From a checkpoint of a small mixture-of-experts model trained on Wikipedia: 96 experts in each of 10 layers, 4404 steps.
Below are experts of layer 4 (counted from 0) of a mixture-of-experts language model. Rows are named router (the router's row for the expert) and show model dimensions 0-127. Each number is 128 + 24 x the weight over its row's rms, rounded and kept within 0 to 255. Numbers have three digits each.
After each expert's rows: "comes before" lists some tokens at least twice as common just after its tokens as in all text. This comes from a sample of Wikipedia text that the model never trained on. Tokens count by the router's weight.

# expert 78
router:140162136121114125143140141127117145165148120120116124133075126167144103128118158155061165136113128165136122125135140131140125105126125125145105138109126107095130145154186133141156145127129187093095145123090129122174100134100126148099139112153127123108164103169063098146122120110167139130135087131145146147117142088125102122118147116086163126109142105147118067172155160138140091149117
comes before: ",", ".", "–", "°", " time", "′"

# expert 52
router:119145164158085119141122133149163136175119152134072112126142124154089125135138127157115163101133144125138091126152091077124127156095165164130117123103122093158129159126114145162158130106121158147144120138175117077139116130100135149129142132110134169116171112147116082168131121140157120104139137127160109176124097140102122120185103132094123164092174159128133163117144120131130152133122
comes before: " |", "|", ";", "  ", "1", "{"

# expert 13
router:104091133124140097141148151077183134094117142165114132106112137063137158170137075148137137101165103104111139105127098099131157163126129130136158146150160158131095174133132147172115133122115132151123163141140126119125114136143168162131120116092136175105144140127167134154113127118165096128174117097170122115160138113121128113123168115154142161139133112177134159125145156120121157146140
comes before: " the", " a", " his", " her", " by", " an"

# expert 60
router:119152127124124136123164096156122132147156148131128096124098138105129118141158088114145161088122132105117116166188116102128085156106109139112121125130167131127116157156137134156148120111122167116157120081155128116131122138117151112156073092172107090122131125103117100086153123123135198113139163114147157162154106097136102165151150131111116124113132132159115111099076154074138138148102
comes before: "\n\n", " The", " In", "  ", "\n", " It"

# expert 37
router:091112114106132160109111095125107167096128158167185148129161138163133091153138136099181108107099110082107123117149101083142090119123119150139124129119120163140142159120136117108106136114117127139132121106135157147124161120129167156170128113148068106152137110120098104142124151142129127147108134107121119146118092113083086175093094148165155159134129126099156120130142092139090147125162
comes before: "|", "-", "}", "{", "\\", "_"

# expert 9
router:130131139143129101138143138106133103116120087151119101102106096172174127148092161140143108145142163135104163125113133106120127131098120154134148168138093076157131114095131122164100089101118109090127127129112132134096142101098125096132090150118100152083132137104154123129145155132180163120104110133132110117098183126143120103097116089107094148089178073129125132156132128157162114145105
comes before: " the", " a", " to", " his", " in", " her"

# expert 68
router:088091132145098094121128151122106156180089113076121120137131100112078127092158152143117087168156163140105160113147157186105164071147162163131133104119104138104104112111090108155139154136064129140122149157101123121096150104136121166124149159118116123146114128141104123145114122136133100100154086121126124096128133169112153118124142127115139124127122118104121152113126081118109126142138
comes before: ".", ",", "\n\n", ";", " and", " for"

# expert 39
router:128117107142116124108129143106168130124126152153093155128136150131150096096126124132161095157132134124166104118115130119162150111165119165150143133152125139164156128119107152139131130151153142146136176125100149143111069141144146183132125081097116112177140182126147138072149158137134120137111132092164107084133150133096133124102144166160136160126149165131097155111170178103091133130116
comes before: "-", "=", " \"", "\n", " —", " album"

# expert 47
router:117103148146108144149113142162125081100167118164112095074135129119144157188155161150139125148137141145105168129128127157109124143152156092102094154142125129143088136106166150176100068099166145084099112156118111159142155110100124115136119144111122157138111141091158140143109126120123143101122092129095119127138128137113142104138100162168102141118127169154120142143099103164160133140141
comes before: " by", " to", " in", " as", " on", " for"

# expert 43
router:160141089128110148147164102177117158119134152134144132172112158151144125150161109140148093146133143128144117123113183135117090142124191121101114089132111133092133172121150148098117144111145118101096107113144127152141131128094117110115096106116137110171142128139124108112156095125129090159143174158127133165147153115083125146159092114150133090093102146134087137123167126087166148157135
comes before: "-", "|", "  ", ":", "\n", " UTC"

# expert 66
router:103158142144147161136091154119174141097160143128162129178149125142089131084104140092086130149095148151152111124140097171148138110154111089134127145119155117139169122110105129097180087154153118141131117145146103146117136174114117159153139148105147125103116148166120181148105158135124150150125153085094121125140115150144146145172133124100138160104120084104119138140132127116087102120103
comes before: "=", " =", "The", "\n\n", " also", "In"

# expert 31
router:087085121129142125147111106128155105152145164094144150138161123161079103117137142083112135123073137165152097121175100155172133150121156179095146136112165100105139142129108096117123135102128114087108101125114090125105081114106133113194123150139115176116154104148117122114111104137141114139095145152174124127121129165106143130138148150098126121141096146121130149104126144100098119134157
comes before: "\n", "|", "=", " 0", "–", " 1"

# expert 54
router:090159143119119145102124111128160112133110134158098160097133119115111136173161108093091101116119159147147122159175122091130111132118152190126140103071168115107091153144127116124105149102104136112132106101147169136136117157117144111116129138158128167123148147144151075144125108156130187123134125146171119155116114135103097124190119152123106155134166157155130148107129131140093159133110
comes before: " |", "-", ";", "1", "0", "12"

# expert 80
router:116083136070160141111162128147164148104104118149142134108087133093124094117132080089178139127132143114143114144163119102124147131116105166118135153139195148140095127170104136155151125119100120147128156091150159100126147139163161140159123144203117127136154129096143082062135121146123160137155120151154121137126106096131104123136156132119123160131139154111120116123136129109136143138109
comes before: " the", " a", "g", " his", " this", " their"

# expert 42
router:157109128157141138128116141150176168157115151093151113146079150139119142098109146167105178116169106156157147094114145116110120132064131144118135126116148133140161120124155122156148122155098128104147174138114075114089106120122140128101106139127094160125180070126156114116128148123147126170149121134139107110153128130155158085121127094132162140086132095115124117153109131166145098116138
comes before: " the", " a", " his", " 18", " New", "N"

# expert 65
router:078104135132113089106134130084101160154091121089137127129145108123092133131154156137147074139140157124076181090145135161116157077147155154125147101125109121087095092104121153158126157123065111104117141163108132144083176117140138148133174139098095140150108140124107142149109122145127114104142086136121137112118123146132161121104134111127142132127128117104114141137112082121122141131168
comes before: "|", "-", "\n\n", "The", " The", "In"

# expert 95
router:149082126109099137114099190156128125132110114098139160183088110128157102106121138135116108106154152118109125162136122135143136117117098107118125093125133073152149129169121139101117102159148156163134162131141115100100118127141071116085143129162152114134133099137079128161120122117110111137120129106114106082153107115167163147103136147090098104126109128122139072163154148142110134085130
comes before: " of", ".", ",", "s", " and", " States"

# expert 83
router:170153130136121174177150109114135113144141127158141123154163137115120116156103129101129142115107087156097141116136116094119145164086111149151148140159126098151141125109114139117125134121160103044189128120105159166147140156113143099107070125139140114071111180117127142174179125101124133132129141102124122101142131153114124125132123155103152124130132120147163160113137107083123128146123
comes before: "=", " the", " was", " is", " he", " this"

# expert 76
router:139101126121125103091107118090111109159126139144151155121128104132138120104132109139129156128138114095128207113117160137095151149118108127100176134143154124138104106110114115177091158115091139176107114128082092141111097132141108134170098108092146134083099094098132132138157118129101143131141098157155120100179118113153143096107173136153121102135108118150144151119147157140113138159178
comes before: " and", "-", " the", " which", " who", " a"

# expert 0
router:130122145120153182082127138120133147154172144154138149175101132091129096103150087117146171098156121125104163145166123126142081123128097132103144107153166146147121147149154119162127166119090145150114113085128117135114173177145146176139090133160120153106109131121130140095101109132137175131137151120174136167114103125140084160122126126128128155132090153148166097126134113150120135132135
comes before: "\n", ",", "-", ")", " and", "  "

# expert 67
router:103154083108095091141121120170122140145110107129117148169117105100129084093141114122147097145164130080106102160120100134142105110124115117149127171164179119078112160162135109133136102148132120131189110124127124130132118130193139107110140137147105105124104112167131099124154125150116125112078138144141112126095098128103145157114135133090134121164137082126148104119139164099157151129087
comes before: " of", "s", ",", " was", " and", " is"

# expert 17
router:159159145140101162164154117158155106115141168154167115151131136105157152145114153116140153085100108125125139116128123141118160143106125087148151112127117121161106134099082163120137120114147083062175110093131097171125130163112148105120111132119157129095125162127097134143135154117111172151115174131121137134149108171115131161153108101070144121113124110152157136121142125077112135158115
comes before: "=", " the", "The", " also", " List", "In"

# expert 8
router:151149092156092102166104112140110115129115122114148115125157101138095108102097115094116177164095118117106137183106150111117139119129099113138157144148123149125143115091087144129161124140142145127173120148122141090127149127161144155100136137134144081100071144154140162122151087112099144123124127092104106116124121174154155156115158162094158110139136130177163162095151143095119116112119
comes before: " was", " is", " had", " has", " of", " were"

# expert 5
router:120144092100161127141130091152152142117123159156115123155135112137151144101150124137111126075109095082109108106099124145123134146108104124114187149117159107166165145107104097079142100131129144148098140131114127149151083117103133079167089146113136077103087125121127154147159100112097146152119123154121110166118084094147150120090164155124101144130129095124141130112154138121101154145151
comes before: " and", " the", " he", " which", " but", " The"

# expert 18
router:088149152102119158155164143100108105142157145145139155109152136118092124102120144121115120142109185148161115139134149140154066114123122125124110084124098144095115124131135150083123126115077123175129101119141166108131163155146096096114166123125152121162134192120119132085110119157115119093118137125129136139166152139125119135187111145106124158105151141113143123108118159095180114164121
comes before: " |", "|", "-", ")", " Republican", "  "

# expert 86
router:134092146145117153133119157151161095169112117054099159154100096089113131091125171108082165126142142113173151149123156129140118128102113098125145127151144127115133135179093102102131154164128157162107145136112110119079107107159129144129124126166137090126162084160076126144162103131131099146128137110135108136139126134171144147143113172110140137141127120112129087105127147144123126127099
comes before: ",", ".", " of", " States", " League", " century"

# expert 91
router:134202099131110126127140130110099135089143097134066127151160140145146171093089104139114148123146154162144139132126107165092115137163146125153097169149104126121143108122100174171146092119158136113118108144132084168135098124109120112114138155137149152131103138163142155067117141104117109132119103143110134163116100175115135124159140106141141123142106104149126142121109091166134131139084
comes before: " of", " in", ",", ".", "=", " and"

# expert 50
router:106108134119104156151104108136124093093141150144126132126153150138097151135119126101112073172105164155159119136151144156125119145130184136118104103083122115100164119134140132086119111140116120086155087141125149114117121140099119094125132164086128139137137161142116138167087130174128145174135091102138096168155144137105129139168138119139161137138142177101129167105072143109127164142124
comes before: " |", "|", ":", ";", " /", " Pts"

# expert 26
router:081131131124146160142119147139069140107158123148133163101147116159110118140166154139109109145113197122115111172138140153128073144117123117150085082090099134115113117146154149084160125136091123136141108142123154097141134147113118113093141111088139106164132159114131154107125103173147115142111145099117137162136168118103105092168121142146145125153113111089136119102110173106156125102120
comes before: " |", ":", "″", ")", " (", " votes"

# expert 74
router:108103120145083127142147089125125113138124107148159143136125155125089137183156101089151099123129159119103112126180129122102099154104158142108152120129091083128080120147155071131110141133104142115100125135118108117130114126125110110112097131118135166110170103100094099144091118126151130150106141127172095118119154109102093181142107149169085138147121175115133179123135119131122167119129
comes before: " |", ".", "%", ";", "–", "0"

# expert 44
router:120130138150102099169116131133136087087160114146108130082117108102148162173147135138167126160152112110099173132130158148099118128170120140102066146150114133104097145104166133157079070077172141094134115150149099140159164121091120118129145119114156158151136112104134138149120122112156125102119113095096121114134136120123122101134111145184118115100131148142113152122111106145145122152109
comes before: " to", " by", " in", " as", " for", "ly"

# expert 90
router:143103143087141106139142155113113133093104146136164117100165094134119139142108130132139123128147099115103102132140180122132145152146116108128117146145165170183147129110123143131121116114151157106126138127100144128143128098182086105102160128112123168098089166078154127128130145132129124123151134161100099141145114157160146104116139113097143105144135144182193108149162099133084151166170
comes before: " as", ")", " in", " by", " that", " for"

# expert 33
router:152096140145142155122124151158079198091126163138125141145146159153134088122162106161123127147100157108147106136129139132151117119119179129121127106106136165112160134143167120085149157129136148109118109137106128078155129098100096088135084126112120105156154141145154124110138151164124109161147154139098117168156145131096113125122107130149164082111070132096135130112134116139155137119167
comes before: ":", "-", "\n", " (", " •", ")"

# expert 75
router:137088091099166096126129148124150110126171122112161113104145100143109110136140162117113145109136127093153110163156125133167081134095133107161133121134132152080089157169096117135139158094124126161143130118092132078130120116090108157127098121154144151084169111122121151130111101144160132136132149114156154103174096078148118139125145179139155095110146130143106134121095153126152144092119
comes before: " |", " (", " 0", "e", " +", " −"

# expert 61
router:120123100140109095127107136156146083141076108080084153131136148147149161091113173143140135158106152126182099165118129130149089101154115096088118142135107119152131167159097105090098094184138118171143108138119111140116129121157127121088150170137127138154150136149118138144090109154082124097116117118124092098114121147116142109118122132113121122144116130124094103120141120146123077108091
comes before: " of", " to", "s", " in", " season", " for"

# expert 57
router:115119121147121158145114113129126123099098154144129153160111159095118178143114144181092096128163108151110095094135121077135142126090132105130146112071138171117148162095102107134147105147098122141120119140169149133124136147123171137121115108137107140083177103105132152119091125137109111098119086094117106138147137146102111131140184085094129131156120101114133166125102162120137137161096
comes before: " the", " a", " his", "S", " He", " an"

# expert 41
router:166177158054086133133181145101140145116099133112160146155120141101099143130105144102132112107131104141116151123161132142124100111137129101090107121129145160140104124123153158175120121131162081125101137122116141100101150117167127119126140147125130117148131143161132144115098141169099115115103153125121110171139106112205153167123162095123179151114124143122138123123127123093142120162163
comes before: ")", "–", "19", "18", "D", "C"

# expert 81
router:143104123110120142155131079147132105119123069119091090115105123138168126112122145111112115159135172184135113176098095159116115131164137111152114109176128159106131099149132129143165081151113105163100153159120126127143159102147145135126130144168112102118094119099143139153099100100146138143120140132098177143088119098133140128108162136155094124153162144140127102100171113139111138117087
comes before: " of", " in", ".", ",", " for", " and"

# expert 1
router:145100103153143116150124085108097140139163115142115109113144178110095082100141138141096108123134186089112149126150077116111139135156136134159133161115123124126091167114118131141166118140093156169084149129176145107168128164108138169123119145112132134123128163121160115126094163155129113118110166158124114138136124129082144140168162157130134131120133150096104149102131164152105147139085
comes before: "=", "|", "\n\n", " |", "\n", " -"

# expert 23
router:151093111136140123124103067138172123157143156152128104144115151103129108136169086143111133111125159137101127126148152127148104140167136154120127141112179130158093126127134127132089157089140107092113157122120109103147124147126151181177086121127117165117146135144116113101108136127114158128110136118172156137108093082160147152086127141130146118157133137119081121111113146117059171107102
comes before: "\n", "  ", " 1", " Nominated", "\n\n", " 3"

# expert 88
router:121081104095156173089125143165109149122157162115111131098151148147132128158127091156109092136106138148145116144121144147116149133097151116120135082118122176131158137122151115087145130129131148080090105121100109126144105124115109114143135130136123106129111129153118128118137095178086116172190141092101152154104147167084111097156150102101132103154095141124110142111107098089121090145122
comes before: ":", "\n", " career", " information", " details", " name"

# expert 10
router:160176085089105112177107132144140154132139110122114139132093139125141161086125100142154100141139126133133114164104150139119138073106142085117133140146110099098151123148100143126143126163152094131126142122157121113125072113168099115105176152105134118113110173110168085121117137122107145125117124165158144101081135128135158150094129098127142107173133101148134133147134147133126073093096
comes before: "s", ".", ",", " in", " to", " was"

# expert 15
router:155087140169137124161089100096126152084091095108119119108142122104108128156120138156130155136124088139171117078104099091137123147143156134099125127117120169156144137118118144142127096114095123166117149151145120125116136145146149142144084162097121142108164105147148138124150142114161099123133149074113081119170167166084149087129086100135135133121118123105100156167099124121152140108121
comes before: " the", " a", " his", " an", " its", " their"

# expert 3
router:134150114137124134154091127114062127098122078170133109162140171140137120106121136113145137079120120128114119213113116130119152146151165131141128173147082103142094110124128119126110088091152133155128129131098139156136129154074136132161133121118125172129085103142167151127113170106135108135124102147128155137143135122144154160109122127113089112103147120153159159138088121152163130134156
comes before: "s", "ing", "ed", ".", " of", " to"

# expert 27
router:114130126098168151153132164131122118118138153147152154102161118151159127133120138145095145143109126109095077149112126167123163120123123087148114123148135149119125093139150150089157117160100151110131147127099114120138107089137104173100090098092125110165135095131114152139168138165158103113156103090083206120154108149130154107146146096149143115115111082101096133115112134121147107156126
comes before: ":", "-", "=", "\n\n", " The", " Born"

# expert 58
router:120118128092180116119149108094125169140141089147145174152123137116117111122144117133116146084166117094130125151176126112134109140125101151109154152107151112107131145160135110154106137100114136132109125080139107165139111132139149131161104071166089131109105131089106071108134127117143151120117137159161126155112094127159090166173160154121148106122143120119127121114074112140131155132187
comes before: ",", "-", ".", " and", "|", " is"

# expert 16
router:087134128154124108089152130112114109163123145119099096113124111129135127093151124090169144157130092095098095094093157107125160158098147141131172121134156120109090148103089157135132135131111101135134165097127125116155102129099160160165095163146145107146092102151095104100140162091107117099099097115114151096143133139155165162103157143140105145153153098111087108144107127152116134111122
comes before: "\n\n", " The", " He", " In", " It", " She"

# expert 20
router:109115140082175144103150096141155132098169136130134134108154101099132102124152100146113158119123136160157106147184125100150096137130101164126164135116151116132126146163118108169137123107111130136090103102132101110172132100146113155159126124174089129143139115152091096129125111101128160129151154108167151162104127132091097114136127182127142156133133141108096103068162118096110144151132
comes before: "-", " 0", "|", " 1", " a", " 2"